config.yaml
n_layer: 10
d_model: 384
activation: "swiglu"
balance_bias: false
init_std_router: 0.0172
lr_router: 0.000532
vocab_size: 28542
Below are experts of layer 6 (counted from 0) of a mixture-of-experts language model. Rows are named router (the router's row for the expert), gate (a neuron's input weights, with its number), up (a neuron's input weights, with its number), down (a neuron's output weights, with its number) and show model dimensions 128-255. Each number is 500 + 25 x the weight over its row's rms, rounded and kept within 0 to 999. Numbers have three digits each.
After each expert's rows: "comes before" lists some tokens at least twice as common just after its tokens as in all text; "gets" lists some tokens that make up at least twice as much of what it gets as of all text. This comes from a sample of Wikipedia text that the model never trained on. Tokens count by the router's weight.

# expert 32
router:468506525489515489504495521523491477527540481477501475492500485485524524527489468488520505478507500480521505555488486453530540501521495535528503487467463492522518471464490527480493486515533528499507452528504462496464470516510526476515485446493481492518503515492501516468455531543538462527487505512479486519455478538501496478491474478457479502454520486472528501492567499509545497453475
gate0:472515521484543478485471487524537487501470489515527530513485460502512537526498499479458476485498511479470492514519499483537525511525527507518452538534458552518473441505477518509464490507509542510477470506486479477510466546498520452514518519523485493526507493465477528475497541500482519556553501497506503490457539514502515521526484495499476503518568489477520520490528498559503510491493
up0:510518474516484504505496552462461553468518529495497509523497497508523467490550456485517519507512518451473550512512479480504508522514521496451523460410494522524544507476470499491503513473500505524471485491464455471484541526495484532527484471521459454529522506501441493484495493472514443523472521499547523494468491492459557493518508516497463506515488516492476489497496470522496537479441
down0:504529494498535495517454490528540499521468527472499501509483473474517490517505496497473521529502558516494493505527505506483520527520508528468497462459474503489508492492497528497482481533484503467542522495501468506489494495481493525438532529529506500468490491454512520494542520554537502455498521506494540526540493490550533456441495502474526482483469514517499510474474527508540522447506
gate1:512486538488517491538476580493493519490492511505499466497502510432511524551509546481478536544495495474464524472483496511473449519511487514529530513478441460508507488499493543483421507470485465522514448543532488474481494503464486495502499466476537481501479489439493483538531493509544513530481498494484479494513505493552481451468521511520501505531472482497470535473543491507555525461516
up1:473482492453502525468503493532515525457481473518490534541506459512495481509518553511495508494489514454545513505477543492479520524474521461503485514498490484507502503490491511494491536475542503454507511520477515535523474524474508517483503471435470512506469497494492506448525500515527520502481494479511469533502472506483466501535504476507512492554490471486506510492501495502538471476518
down1:492472540458535507516497524517517498529519497486521510522461499489549498507500509494502500490491473438504517468533464483463495507478455483515479491482549491463543486498497505503484485520524547504546496517510497464502497534497482515529473475514474500484540534489513529514505527485495532475467483481492536485563493511499542477545489508468491482524470503459497488491484494507461498547495
comes before: "| ", "|", " ", "by", "Succeeded ", "% "
gets: "| ", " ", "% ", ") ", "; ", "Succeeded "

# expert 2
router:474514489493508501503506530501508507552494443531483519455495475476516499539484456481520466485512500467522496491472461485513524479518497516521515496474476490533482494436469517472466521517529484512482462522498490518482477508512538487524464481489486524499507481472485521487459508578502477579516495485490482521481513536504488467493503502500516515509484510477507478515567503546502452495484
gate0:515444483496478504518508553537507519531484510528481526507473516505529481478475486547519474456526509524522477491537500485491504464460495510497538530505494484538537459497481549488534508530489514470542469519471536506491490480501504536518541560474498509536452506476513492502540535487531510477529497448485482485495512480478492483542541535451521522501501491521499521494530532534495462482475
up0:473505469544507521473523523477518516482506462483525488474437501477507536485511503489478486514538519466534500513466496441498529517539482480522437477494505522552479488544436494521502537497503497456521515476518499522478487500495463490515477522525487484510482504503495457535471470516521473519515502512532544457435530546533476536470489511487494489483492493511496470485445495530440478508490
down0:498488489509471517503521483531464506492512503494524489496456485505483510495567507515462498526476497474488482507474462499482500472499500562478483486509519521541501511459497477452483510474471474520552495488483491491504460501494463494526468498503492497517533491518511478537556475479477500475441506473533529492499491512481544483497546507512498501483474498463539448549510484474532451489514
gate1:456512485513468515512544524531523506530483465477450525443497497464479467501483510518505479488458550490492477511522472513540462467504501471509516433463518520495490503501488503507479501488492517492523492452509494505516473509477504486510485509496451537504528494474478507462497520517474498501540489496496498515464536491497476521529477495488529486486469498511477497527523533520486439468498
up1:556521509508538461483494513491523508494506449464475437506533525499492475496485517498477488473533488514473515499520504503514514499505516476479458527483502495487510529494501536525518490505468476520507528526493488494505462546505536482459521538520526446498512517514499485492552484494469523437521449518504491474510512488470502470544509474519490532518492481505470493481443500501535511543509
down1:534523534517535495450494543500500549559529498514518508486475505514466490493521472551503479483484464501485538507449472505486507472495463526456481431464505514469485476482499510504499512499487495509484486465511510456507515458483491490453476529464491522457510498493496473492523473507513493476522531541536544511476482530494523502468506501497494535525505553469519483511534512530474456483539
comes before: "- ", "\n", "\n\n", "===", "List ", "=="
gets: "\n", "\n\n", "|", "==", "- ", "."

# expert 23
router:482544502487511522474520525541508469509521501492477504483508484486530511542469453448515490516505492469573487512508459461504528468501506528553527471498472504518504478481477488478472510482557521537500480522579495508490459498512530519518469457505507537506471524478517529450491513522536461551491504503476494538485483527500471471524513474467499502479505521488494512540500504489554471468460
gate0:498482518473463533489488549538434504472511505501500538488510514506477486487495496511495504516492546496540486491455501513455516509515519490499462499503509521516482499500495512496517458529489491520549496510513518470476469497481516531492498452538557500476479486513516438466510500517450509459500503466513504489482453533522500540540508498527483490539499458536465504520471500505495509546511
up0:503492474520496484530533483475432493532521526512495506489475509502509487560542499441484531514483496524508512476512514513503514482527515472546528529502460495534497520492492525523494453509470544469511547502515530478524532475498473525528507514534521517467496490503477510495466521503487499506497456478502437518469515503491555482502511498440495491483517460490479492469499469545444493507469
down0:461491453517483502508507495482540507469530556516494482472468491486524530506507530485546474541491507539478501464474485496523461493497480529484500510522517480487472464458542482500505525509512487530477456480537545493486539522521527498542489486513502483514540541467497490485519527510491476490505475526479481491463495514490511526472436552457471482485500498469539521507522495499526484465524
gate1:515508552504486483486528525482483497495459443479509474512487525522494546557503473484482556549513479529495493472441501488559524536495530501511525522541532516500499466481491546506477487464540508491498521520505502462520537467480498509487531532473536472533537490524472492501519520452510500544440465515503502472533549498526504459519509476505497564504516498514507491494548442536466526516519
up1:491470507562506504486531494460531503528487521494496465482491511478527471503521496490507495515489469522484509472483478524467484511493492510499508501535540471472503509478503532509512528500507463517506521512481462506537495464470506520480509549471557474471490531514534530498443510502508494481483520468533497499514496555494533506515517503545483524513475460504487492452508462474482472523493
down1:498547495490507483455519462531455490503514512465510529518502517505458528474487517464523496528514468495480479521512492507540468539500517556532521520485508533514497504449520521522517537477507455518529522488511511489462447476503499503504515456467486479567475536469472486442522536485523512506498524521491464493483478508479515494461524462480507455502491488495558497477527520487511522455525
comes before: "of ", "in ", "to ", "was ", "for ", "is "
gets: "was ", "is ", "it ", "which ", "name ", "be "

# expert 41
router:432500517497517480497515521517513450530524462472509505477506488504480517508494494475489510470512460497533473530484472453520514486515506524518497462475471502527503461469487502457468490504509531505507477501517490495475484490519522500500470479495469522509461529479535530448463515529491472544509501476511487537483500540500478478480525481493516511478492484483534499513515517503509454496496
gate0:489527490502502506520466514490506485504554506481509494522514510448505512555464515529508512558485487446525491480524497514502494503546523463519493546478498499490491497553496541474469531523507552513551497483492506459477506500530471481461526441487482464460510516500546517508523502501493495494479479495496524491515471532490523545512503542512477541490538503498476465514511489477478456547459
up0:530490488488456484463494485537510497443518476522480510491486561484516512557504479495454498518486479478533476544536495494466510515487513509439464516533513473520523489510529507525483483450441490508517477513505512434503501503507445501489458549490477502469502507486489484508524445478518486552508506550508519533499469517495491494491488513506493463455526492505504489476523477526493496473510
down0:493537507492506498508496502457462502510498522481528486536452484511535516519486475464542527473518519501515496547496496515466521448523496530539497553488480478517484456490500512469499539468509481537541498497510497489499551450460486482513474514505514517531497499531509503495432484532476534578495487548481493502488489514519501475556487523470498509500516487503492497501489445539492520486486
gate1:482555458531468492492517492514512485459505463516490538515511470529511503512485520488476500507479487502535461531486518479472478496499526521488505499492533503499492487521546492496536501533489511535529500505498510496494485530503493494460499554477517487494493517478494485526500532481498524507509495462515510454536524518517498498455528509466512490482479510514558493520482548486480497533523
up1:492466496518506515497505521503501502440511466486481506543482506523554502542457498496469519516524519523504491521520519510473523537502479500549482497511513494512509500527496512464496534514510529482516524484508503511503508481491486495431527475504514495446531499467514479554503511536490486499507525433524499465532516567507513474432476538537513441503506523503488535539501463483446434490463
down1:515502505466491474491478555453503477458521504516505527544499494473519533506482479472518487505478528517499486522511519532443494462476413462513527485489491505517505468532465494498511527508499497499499495545468527508534483521487532504473533524527538546484471455522511493513499513438492509516543535514499535553505511471526529551492474488481503531519513470480495522506495460528479547472516
comes before: "0", "5", "4", "9", "8", "3"
gets: "201", "200", "202", "199", "198", "197"

# expert 51
router:455508510508519518508486532511540495531530503480503519467495489472519522541484453500519503479513500484544502508474491469520537490513496521514515462465450485505492498457494515473498485480527512514486483501542497516462477493516534503475448492486486496522452489492533514464482514524507474565507491519511509545512512526471473463490503471499512476495502511491524523523548491497536445506515
gate0:507528490518524512520498575467492538505485482499512518524500525508496517458481516486520504492505529508489518492508493523529514547456524476489497491480516471541484492501451524505504497486483496503470527527467491548469499513468504451482477526536503522557488531475505444472507440548498479512470554529532503519501475494479484477488481487498525496543469473514497451478508467505546495514475
up0:517528502524486494482526531490504480508536498516509515480545512481519523495546452518503509488464496503473488527509448461494520525473502530502495515537521525498501533514516483501531473514433500491526500525491492514521474474513479488490494512529483499503510472479524492539487486492530497449510483481451516522556501490521501491518488499506494507518519464516516510513496525456494540487530
down0:518489511530518522525520522459531515503457521544520494469503529497545511479508526496485487492497495524494477494472482497447494470486501580480463505511490514513485508516502442477487553521504498559477456487500527505505503484485532482479459551470495507449487479529501511528503484494518520467510524495447466532499503466513519498524509454509454501503514487512512486490515497516500490453517
gate1:472521450475503516470520543472462491549513491508482529518517472518489513493514482506500479534503485499490481485527477457513448494495492478462498453527529535462492483481509528478511474504439508475468541512512525488513493508473495521509509524531456483469540519558486466469487555502508493504502544520480475469468489537477486518523492508512510504462475490459519553553519502467503556488480
up1:514508526502483538465522463508493521465456484520468449494467503520524529539488493508465523515475509531502507522480496442505494538485496513496480518501516530479543543487498456502489511528484499477478502520487501508494522537456466486508471518511501484550522517527486566488476519518473495529506523464524478509501509440536544458477507498499574447455527517549504534489467515525521517488502
down1:553469520517470514465527525511525502505517511491464484469510470475480490499482478527447501548486501503470528494479492420499520494509483480446506482494487517540507513515506525499521533507524498501502530458443550538465558505544446496491497473445490488506464538494493500552503480535524514500509473505480513520517541528495536466503506512504568498508509495516509489471489517514485495511480
comes before: "The ", "He ", "In ", "\n\n", "he ", ", "
gets: ". ", "\n\n", ", ", ".", "\n", "). "

# expert 63
router:485512516495480494509492499518537489474516496473491509492491476501536493537511501493528478509525486500540504502510495477534499458508494482531481460509482497552498493485487515477463522488514515515499485557521487491498497486548521526472465438491503507466499528509533536445461492522496482557478486498519538541487496526490498474489504513498515486497494519445500512514537487510544477494527
gate0:496476489485493470568497497512559479499478469502517506481490509522532510517475494530525526479517499535504513529480499473504502555490528464475487539484517459447491511498514540537524470510507484552512463490480495508551476506497510527443509502533478530467533490505477516504501471497482513528465546515485487451498528481517535489472533502480487487482484494483472490523505457473489548501507
up0:506487460487481511484498522502508470514469467536508509476520481533528498538461511444511513551516497511510503497499494489507504497514482483498482497438496510505520480472523491503486487493477496556540525501461469498453494506499489555484491493522537473528515485526502528493512466495537492535512454515490506466510505450490536496511531479519500467505530511483467459483485517441480522471500
down0:465494449477489481424511491543505461486496499505512522488497511485478456476488479455481497477485543494493505487453490447466521503494489491446505474492534494495526485494504487511500452500458479505491500517492526539524485510501493523471487512495481466493512439477450487475458490484503493486518463470500469502520496520447480510538499507509494484477495538535485433524497483514512493456528
gate1:477494487508470508464505534533513493527500481442460522450484514520528512486539492474475523448555484512496450521498537489496465491499490509505481525487482496530477539489472491517482500488498459492529524483456490501491475514484504493529494465511524476487529482532491457498457548475483511543509530464523488536543528518431548479519492482488501470478474528539474477488521490524529517511487
up1:498495520487455513508439507528527488518522522494532508490512488529509488509508574465502503578481460485496496487488497498494503521489490477530511511524500514525515505480497488514499500456536481494531505480519514466552484511496492515520500471491495501516527480507504483488494517516497445497422533478479503495480490500501495494540462526473466482526450458549483500488539487457523500512495
down1:487537497504519480521503456498453456517459507492512480472481480526483494486511572493550492497508491463534494523549490499474451495544484516478488483482547515496516487474485490491505533525552508529475503522531522479501542455485527507504469514459509502506495542551524538512496485524524479521505520479519529523459511500496512521481490495491519497522531515488539489505524516496509496491547
comes before: "the ", "a ", "with ", "in ", "by ", "an "
gets: "the ", "with ", ", ", "and ", "The ", "by "

# expert 30
router:439492511522510483500514514508499506477515456496464500530493523475502517529511438503528476484503488459528515523486464470534508480520480524518506509470474498525496480472458515449464515494528502513511469512528470475468477510488558487479448489486501513497517540497526501449465534531508458541534490511497518530465492531511512477492487503492533476474506491486518517530519505522519455486505
gate0:514492487517518477519536489492483552486515477510491521483510462506495520524500485507488466496543519483474539474518485498495478476488476502501472520467477504516470512538433509514512506481497484483508518493512473504444505518511505499530452504510532509495496539561509456497525498507497489503493522488504470496487458544524544507512517486476524545497484486467465496496548453515508502504437
up0:494482504486498515508507495506492528488469497498536518517516495533529537537463496517476462494516547491514456512490472494475484506475481510489465512510527539453504514480512492541536487514535501556503527557506500531481515484531520518514513487551498469467521544485522494461480515533499485490507492537492493493557490552495547470478436516547513489462426469480501523518454513508503495515438
down0:512463469461468503486507488507471530518489499490511471530464529513513509515506494490476502527489499533505500488485463519479496494535483466460451551507493450448466477495494508484463447500473511495495503504494512505490506486513447583507484475497468522512570506493509437476510527527490472522481495549474478507501498499507530485503494530492479530513501502470464482521459520498484488507526
gate1:452524513511500501508529485513493529513509536471535490502472492489515450500545471457539433515534503518513485515530443486494503469483496430467494509518482520490490503500501519506531475499543504495544489480512488518498492528511492499509511495448480504520502514493434551503493526487524493519516463550441533466438474470480513496483464512514503483473519458521517473484517492483490469472467
up1:483467465537531493497550523483488507524480491558478488519471501532505495472478454498502491457506520496521529487483516538511492475487473484479524481538506535512505485485507499479428496501512516476538481501496505542477513489522490493457475524506505512511509495510472483569488497488530472487478523503465517470477492518488484481507527519513523513508473490504490497463515496486517479494535
down1:523434546539478471510508571500520539478523485497468507472468443478510460510482449539507509500494502516544503482468496502518510515495522491528482496479519467533509466514514495549494508496504463538488496476515525507439495516541463471521523517490521513470519498453472461528531511457533466479525502496549483536504524473451485490480501528490496496490557436486524506536531489515495483507491
comes before: ".", ",", "= ", "–", "\n", "°"
gets: "\n\n", "1", "2", "3", "4", "6"

# expert 50
router:458526491474510499527518515540512498515517505520523502480502490467499531531483478473502506474489502479527513519506467478521527487481486495550550475457460489540506487499472482483513498521497514518487475538546504507468489522545537509465459486476498526472497508491495515476470507499540496530499494498507530492465486526493468473483504493510495486483462508509547489529557491488541455503532
gate0:512531535506506537508507508508491536450557496488477464529511433488546506496512538493545504479524508503476529515484464524551493491459525530528458484471470484515481482481490504470515511514441506484507513489464496509484498496515482486439482498475502504535528499494503490510511496524524461527510485545464479556487494496464470519496502508499439479475491454476541478461516500504488507486511
up0:494480491467445497472540489481495542461506503501537531458511502497527503518534491471465536479520510527511503514481477510490487521524469483476516499482452473497511429538548495516531449481466434526471489513481492525486515508491469542523528496537532487508497486502514483462502531526453493536498502524481508515490526527496488480546527499472474506508479495526470515486505515538558464509505
down0:480456492467522518530551506538504521455510445521497502524508487546473492494538536523525512454510500527468422514547513492519508534527510492518491502492515509498539463529485529456515490509464468474448479527473487535498497468489468484498515494460496504550465501492470504536451482507505528522520459521476500506489515506496481514458491502478456497496541541505518440511485499502513480543544
gate1:516458505475530509508502480531476495522532516485462485517505522504512492494480484490490522485488487479517499496519527483487487503522464523520514439461515495495530555475492491540467519521502475521492531508530514481502524483534485563491487545502487476527516522455527498512523492512511494500468500444497538529462545499538510467504471525465488485468504505528510458481521538473477518558518
up1:512473507525498528511554450476479482490477490526464474514481499490498527519482570498491494481507459517509562483454512516463490504498456527462458530476501500500519520533478481479533475488542489505460522499441478486531492463482500469490523529523514511528491512507519565525489491490444468493485509442540500535534531520514509523468507477473498515472514498509487472496549503514480502532484
down1:482475505511501517520508488484471520498491537495486512462477518538481505511474537466497516476508512498456470485480537516495513509478484415497511512472496476512526489521550482485501448475512483466456466531517527510444507509447540523491504483491500499479517530492507489513525507491519474444508460525526551539553496490539501456517512475485503501484497497551526514531484560496521454545555
comes before: "and ", ", ", "of ", "or ", "but ", "which "
gets: ", ", "), ", ") ", "; ", "\", ", "\" "

# expert 46
router:455548517487518493483524505494536486506550477488484518489485491479509494555482490505483514487512484481514497483512482485506516496529484526544500459474453506513521481480498486463455510524510520531480480540536475536477480491514543488509483490507472504505496512492509538438446479534510487542516500488497539552477498531512475482494500511458493488473493462506523484516528494547531483468502
gate0:474517517504549488489522476511512507496504465442484504478507508449496480509505522519492477507510498487504481511521492498511480505515517488542459460471493527489500488469509488504475496547517460523545462506558485477523489530470531485502528524500524491473488475535519515455508513471510494498527518503518499480500471521497465538527446496508461516510501482494467509452483502514514449487511
up0:538534511507477468502547495551501520518486464509529468509472560471464487505494534500449508502510532519527462544498484500469505457528503553484491508466504487530471491476562501545462515461467562523495535503470522505508492449544493501477462470515542475517457499535514514520513486524435511500464479477486531472480486512500485501491516520518492500488464535502469523500492496504472497521469
down0:464443482487504494523470455513523463484484463536545511529533535476494526470525451503534546497501484482485471506533482493500502484514520499493543508479525512517497497524526540494532492513505507498554514482493482490508480489478485508499520474535495517485473481476496517484482537528480509455464485523492484480432527474506496522547505490534488508454469505490542543528519490454475513518489
gate1:499549506463516484509477521474490513485440488473461526513525541511500511538545488531508514531465542495506498503517484514497517522502519478509526526526456509479495426492482462517499501477472485492507492458498499468478518490496470474501468516481530534502529473486534521500474479517544491520486501475517505547472526513462488487457522473492526471477525450503470488536509516511517509529479
up1:491555480476508520531530486489517473478488504469532498497495472490561546518517511537524429481520493494488495491487461493501507511505520477517500480492512438503522501527507513516466541506511521515487465559489492504489472489474528479500506481520500501511517464494497521480532485500494485534447499528513479486471541487508494509498531512518479508485519526540500508476514460525511532479480
down1:493504441498500509526557492564466537503521492461484522521512514467469486511499524474539443499474434469487501492529510486503527514513498464517499545494487492510528483489517511504491547505475500550496488526451524465518492545560462514526472494493504489477516462489533472509454477450487541528543476523534492513503520500477519492453502510493542509484498488507460475503521517533488477491509
comes before: "| ", "–", "0 ", " ", "1 ", "2 "
gets: "| ", "–", "; ", "1", "0 ", "6"

# expert 55
router:463519506510527511514514538509522484529526465498481516473482470476478532525521484493524505478533470484530509497489467466541509471516456521545506462467474504528528484476492517466479522538512528526447483533518490515468473491541528524487464462520478538477481540459528522476464521525542460540525503497503530521477504531457471475476530503518510493456477516465508521522531470520523470488497
gate0:458525493472494514487456502519539497457506512493486497504533470489507514548469482510500461487510504470499486531525506495483506499468501489540479514517514515492454515556522498459497495476477506471462488524499511514512501486483505507497438508517518484522524470467546475496508486489500545511454509470527492501484526513486491514579466524532534556546502500522528491492485526541484506442468
up0:493499556506512524509521537475480479504519515489496513521465489506474497517463502533455489457495518526475520477455484447530498466485467502468491510520470549515540541531465518494471502532510519518457477438498496521483471548488516503502542470497534494499467528482480451496505503482508440518523465503486455522484508494522533456498497441484486511514514539504501501503430506536458516494527
down0:506495491516511496502479517511523548450505487571515497475473455483480503495485533517549486529533485527524472498472489464491503494488479478492527518498476463510498529517506473479512512528486500512496464461500459498497510556495530494486505450461494516495491462463497526518448479521447467533490495487538517529510484518533506502465475480416541465536532524501469498496486515516515472532477
gate1:475508491516517446494500543548474468491491518506470472483518500492522483513460466474529542432494478495480496538486553490518545472515494491533515492485491529535524507495474477505500476500478454545515477502443463507485483512513528523502490484548510480490521527476492515492500559452472497519469462548485474466516496508488485475508500505510502539490533504501502485524514514463514516499507
up1:509482499505527491476481465473470465480463462531520488518513470491489504487504519482484469513471454510489561567535499539455504519498487518502498524525467484490522475493506515533529493559535499483515472468451539506481478532487507551489527524471479512527546535512515524521497541494478483499503516507489522477503503495495496510495527529471495525544479508432498506512486447500533538488461
down1:514462514519529486488504471474511532469479481538518482486532502475528496484462495490472518479513540501531511524491490513498531499516533470496488476519535487542482528500457489510541505467499504532512468487491491442464514473500489535481470518509511480452494528502479508545520529505534489487479546492501486478487544490499508518517509534505493486519488494517469517487515491519461447494526
comes before: "| ", "- ", "\"", "(", ") ", "– "
gets: "\n", ") ", "\" ", "Department", "Police ", "_{"

# expert 36
router:446524525481510505492514522545527479536527487475494502444499508486518491527503480486519514476513480460526511524513471454494519492509486530538512496468476527502495448456493502488473497499541526490519481514553480522469475483551536495516446461490484520522468520498524519455474558556494471558488537473485512518512504525511475446491474496481478470496523530510546524504525488495536476500481
gate0:505480500476507527487478564565459552498514499495494441454521505546478495525466514498533512461512486502507457514488505458495508472502484475544549530529461494449522537441526487491482513552509481482475524509499528486473464491505515513536521514498526449487488504481470528547494547516502521560489528505541459516512463528445490454516484476515468482486497529485512512483508489456519491521497
up0:499502510498481527475461513502481520525501512474493470498503474513497514526503500519490457464530563480514491465507504478494550480456510516492463525501520495483479481473505484503518510512535491487474511515498519521508460486514483489489477545466463505490529471459490543487433508529518499526473510525516473522467519521508518493487509490482496477495519491532511501501487502519508520527538
down0:495491555542505525441494498506519503517509496477522448476563543536547525479476442542491507471523500528507485506475489510560533513499491517541519459536489463499532513504483495483491519525489493511499509485554487539522526503501506518514533520525466484499483486526520480500503507528499514529464477550513514461501496529498491481510508497531502491540498509498469537508479477495504476463473
gate1:482511493470478517505482573492551493493466507507498493481493523465491506551525556499469527504506481537497525524506467548512504531492516491482452459513457486457503473508484545487525488504475491534541530482500494510526524496520507501519517467513449489517539499487507457497499505507531523541507517505513525566520503488464449493490493512527509484503512517503516502507503500492486502525502
up1:497519506462484543512523461478477482519464484512513528512479501469513514475523515489536471500483462484498526518560448485557556506517532447507474490512481501512508528475456522515505506507526528503479475497485463502448440500520502508480515509487532509511533514520483485496466505496543475532526500507480472473484495497509530507487502525472513504481495499514456537487491500484456500492557
down1:527464511508523453479506488497472517522514527483527538503519568524461483510491487504498501532506482524496500486526499547508471483468502504505502455478527444510524482478504513529476561454478493498474529467478505504454455514474553537484520468506497496510482558478526504489472495488487495420532485484501451474484465532503513479468525538493511550521486489507525545499508491522475516479465
comes before: "and ", "which ", "but ", "in ", "who ", "with "
gets: ", ", "(", "), ", "\", ", "which ", "—"

# expert 44
router:415504513502519517513524517524503488501524478458490481489494498474511505507508463483520480480509491461529514519504490445522513483513495514524478519479457527529511467442494507470475513507533496522503463515539484506466487506535566473505478479483478527490497539512526533429432536557509447536499516500504508507467481521483474441491523481488510494491522521517508483505531492490523479495492
gate0:534521475492490505524504517510485484559487530500520506515538521483538557481498523505489467507534480518543507544514491481489476496473490511490535507491504447494487494482502499506509558508498525494545498500537443478512478489485504523503528494493457488513505468587515525487485490547470512499475497517483537499505495493508507463487479513479517534554512508525489504506505482494506510512484
up0:481539560517478517479490550479486509482495479508538547478492490486497505467497486536472473415482477522504513523516479473502461485499508513468523491510501498518480514465473537487457522520499521525535493438528537494510513534481490457534533472449486480443509484457505493514510485507487479498485518512501516508497507506466502502484460485507474503506439526519480508456509484499496514486527
down0:514478474510459491468505502531493547478511482502510501516485511471492509495452523508531467488491479500494471478475470497503556489498477561481513509498526540492524510498468498499488470515481487550496526464520471480486547472477496523517494526509497513485514490529538480494526549511530478521508512524481550513489522495458513490460474485542498504512500505471511485491504510505504460533482
gate1:503493507493493514501487485477501508497434497511510503511522459543478497491483487510470548520482493512499535506524473470535486488485475492490521527523487522497512523495518470467502535539496496500514481474489468530481565494496471490495510485489501504494521551473520468503501481528509485545520541521510521516519469531512498519534537466507536497479516550487514538471488451513490472462463
up1:482513474526523497463507490549471507535468484494524509485494538541520516476510508499533553565498515525488552495500456522521484551452470489515513494501495502510494468551486478524488496468533470548471507484464525500493485497484462449468504495486502515539503500503493490500509451489465474523492496539481490465507465521509529535494488501541541527539472495475501430511511519509498550512448
down1:463525529528478529482473457511491523481473477482514533476471532529503513456485505522481567483431526545530515454510463474476511484516506579502513490540484513501475420441475490524484495502529505508521542478532495495478493494539485475531512479504499433517481505514508512525507474485519491542508484490469502529482503504489516493526518508498513512529503494492518492527507544552487508497481
comes before: "(", "/ ", ")", "=", "|", "– "
gets: "(", ") ", "/ ", ": ", "\" ", "1 "

# expert 1
router:488523488493535493499488512526525466489523465480488536478497484494501512534501485472519499482478477485565502502515481489525512486514502504539514480485475512506489462488478495455480533498534493558504481531532459501488476509504495466529452482470493526525484499492524516473468521530479488540485482489530500532487496514456436472512484468476493497484548490497505465551493479484559499464493
gate0:487492531523514508503504520502500523532456531501500519457504495512491495494501459459502455507550503523524477493486494462489477492489493480497553454499515500450465514498534479529426527468535428521548518473471485493458536471476469495494508460537476505524489493490503541513457521513496509508511460527500469488496485497484505505501498485517528496519541525472471537526466499508435534484500
up0:487506518485482434489506527523511527509512506506477506517503517507508464483472474510555434465510457499522505529500495499514510523513468512514516485517512476518521484492508515453497540515448474471536516512476494436541447478480521505549487509483476523448524503458473522490514545489515512482503515525446516520514441514510509533476463552471482536494489528513530495499545539480483537473479
down0:478518541500472509494494505486524546533463479465472452512484517524477478497547505490496476495460491491517510505425466492512484494488500480511493477479483521497527470509540496505516551479469507495456498484513448482511469491476490511485468517486488506489521528511499496490503551486503551449510496533510553503511485526494494513446519498491467515502488517528528507519482499507514462537514
gate1:465513479474527509517511529511492548509526526461525503524497468498505453525454519460494487493505505505522487488456502479517468496470474499504486477480501529522488537501504486508478471538484476544451471484512478498512467485510490475508528468464520516500499527495502474519487491530496463477517518478510498518541498484515479520489497517521540497488477482500472443565508507537495526466478
up1:532537493500524523496535527503494492522520467526551527456469480468467533512489487498515504511539430514543501516503486516569482484478493482476492499478516473474489478516504510497509476533513526487521513496489488498527495500514468512491521479486498511501482514423515525525500528460554491511529501480496500512484499479532492521478533526429480514528519541469462526533541511520483464499486
down1:513510515463518462521557504505478530495514503534499520505451481501494495518504496473488464459482482469534466494521494505501492503489536450501537514501552531506482473508477533489503537501501525476515493529524494502509514487485488502484518505532522536497529513456477526448481520506514507473494508512507506506514487507477502465511518496477508465523531502515466512479455518502468445543551
comes before: "by ", "to ", "a ", "in ", "as ", "been "
gets: "was ", "is ", "also ", "be ", "been ", "has "

# expert 60
router:493507513502530489527527503527519503519508482508520523469472505477492502526479488502496507496555485480533478496492481490523525489519484538559510473484475506531539519481487464475494490508499528520525497556538493491486482506525531488494462508524486506511482511485550537466467492540492468563506504482493527533492475519498433461485489515474475481478471503492524531511532480500539475489497
gate0:551506450466533502464554530537502511504480517480503496496486518504480511504512539467467509502568507488491476548452496512481519518521483477502503479549514531525506482486478519497497495498479531520497543487481505500528502499500521518524489477494518520509495511494481408520496501520530509550484540470514469509500490479518480491528486484523463523516503516468518487501486533471465531503455
up0:463489526473538440495506453509483477498480497543527536540531506478519530465483479515507477484468498522502517491506516516555505455500487524522503516502521532497475482522495468550437520523494514500529505518490506491485488505565486561482491500510479488551517543531500498481551466448512490492520455490518517528521470470522492484541490446540492497490476475508509480504564489548532480482524
down0:496461504501477503485493469499475549508528469481497512522495461490474527503490493502449555505489480507507511498503524479504442510523506465534504523496481468469511494552515481469501490522523487514484474507482484507522491509530467516493489555500460477507484482487456502484500501534499479520548464487515484477512465477495496528487534491452551465522497526511473483474511456530542499490494
gate1:469489521487518512472467473486533520506512446483463515481472538472508515490504507489534531530499516522518526526497509509544425511468533531486477510536477495488499544501522513522464493539484489507511509487563494517469485489485529476507495496500484480485511512511509492473503552479468462528468479452504466514494533522534476498524501470514498516442498519478492544526492486559495460477494
up1:515475498461524489509492482493543534530510513498501512491525546459528509472509496476495491467538537512555472446499530526475483526476517476509505517516527509461482487522474469486505485523481481532482493564495482445479510456471487507512477474469514497510500525466514488512411513506508506516500542491554513488524522509515494509503456469516477502496536479495479467488473520503474514548512
down1:477459480443497495485483501472471539513470502483525463515461492497489517503480485502480486481495534500483470478527490552533507501531511456526446457502494487514499495472473564518506481554522531460501513482507508460469537504539475500449524489493463482491528541544481463524493509565527486471519461458487530468500493470469472482496536513499538472498508501490476426494480501522523517490548
comes before: "| ", " ", "1", "0 ", "2", "0"
gets: "| ", "; ", "was ", "a ", ") ", "/ "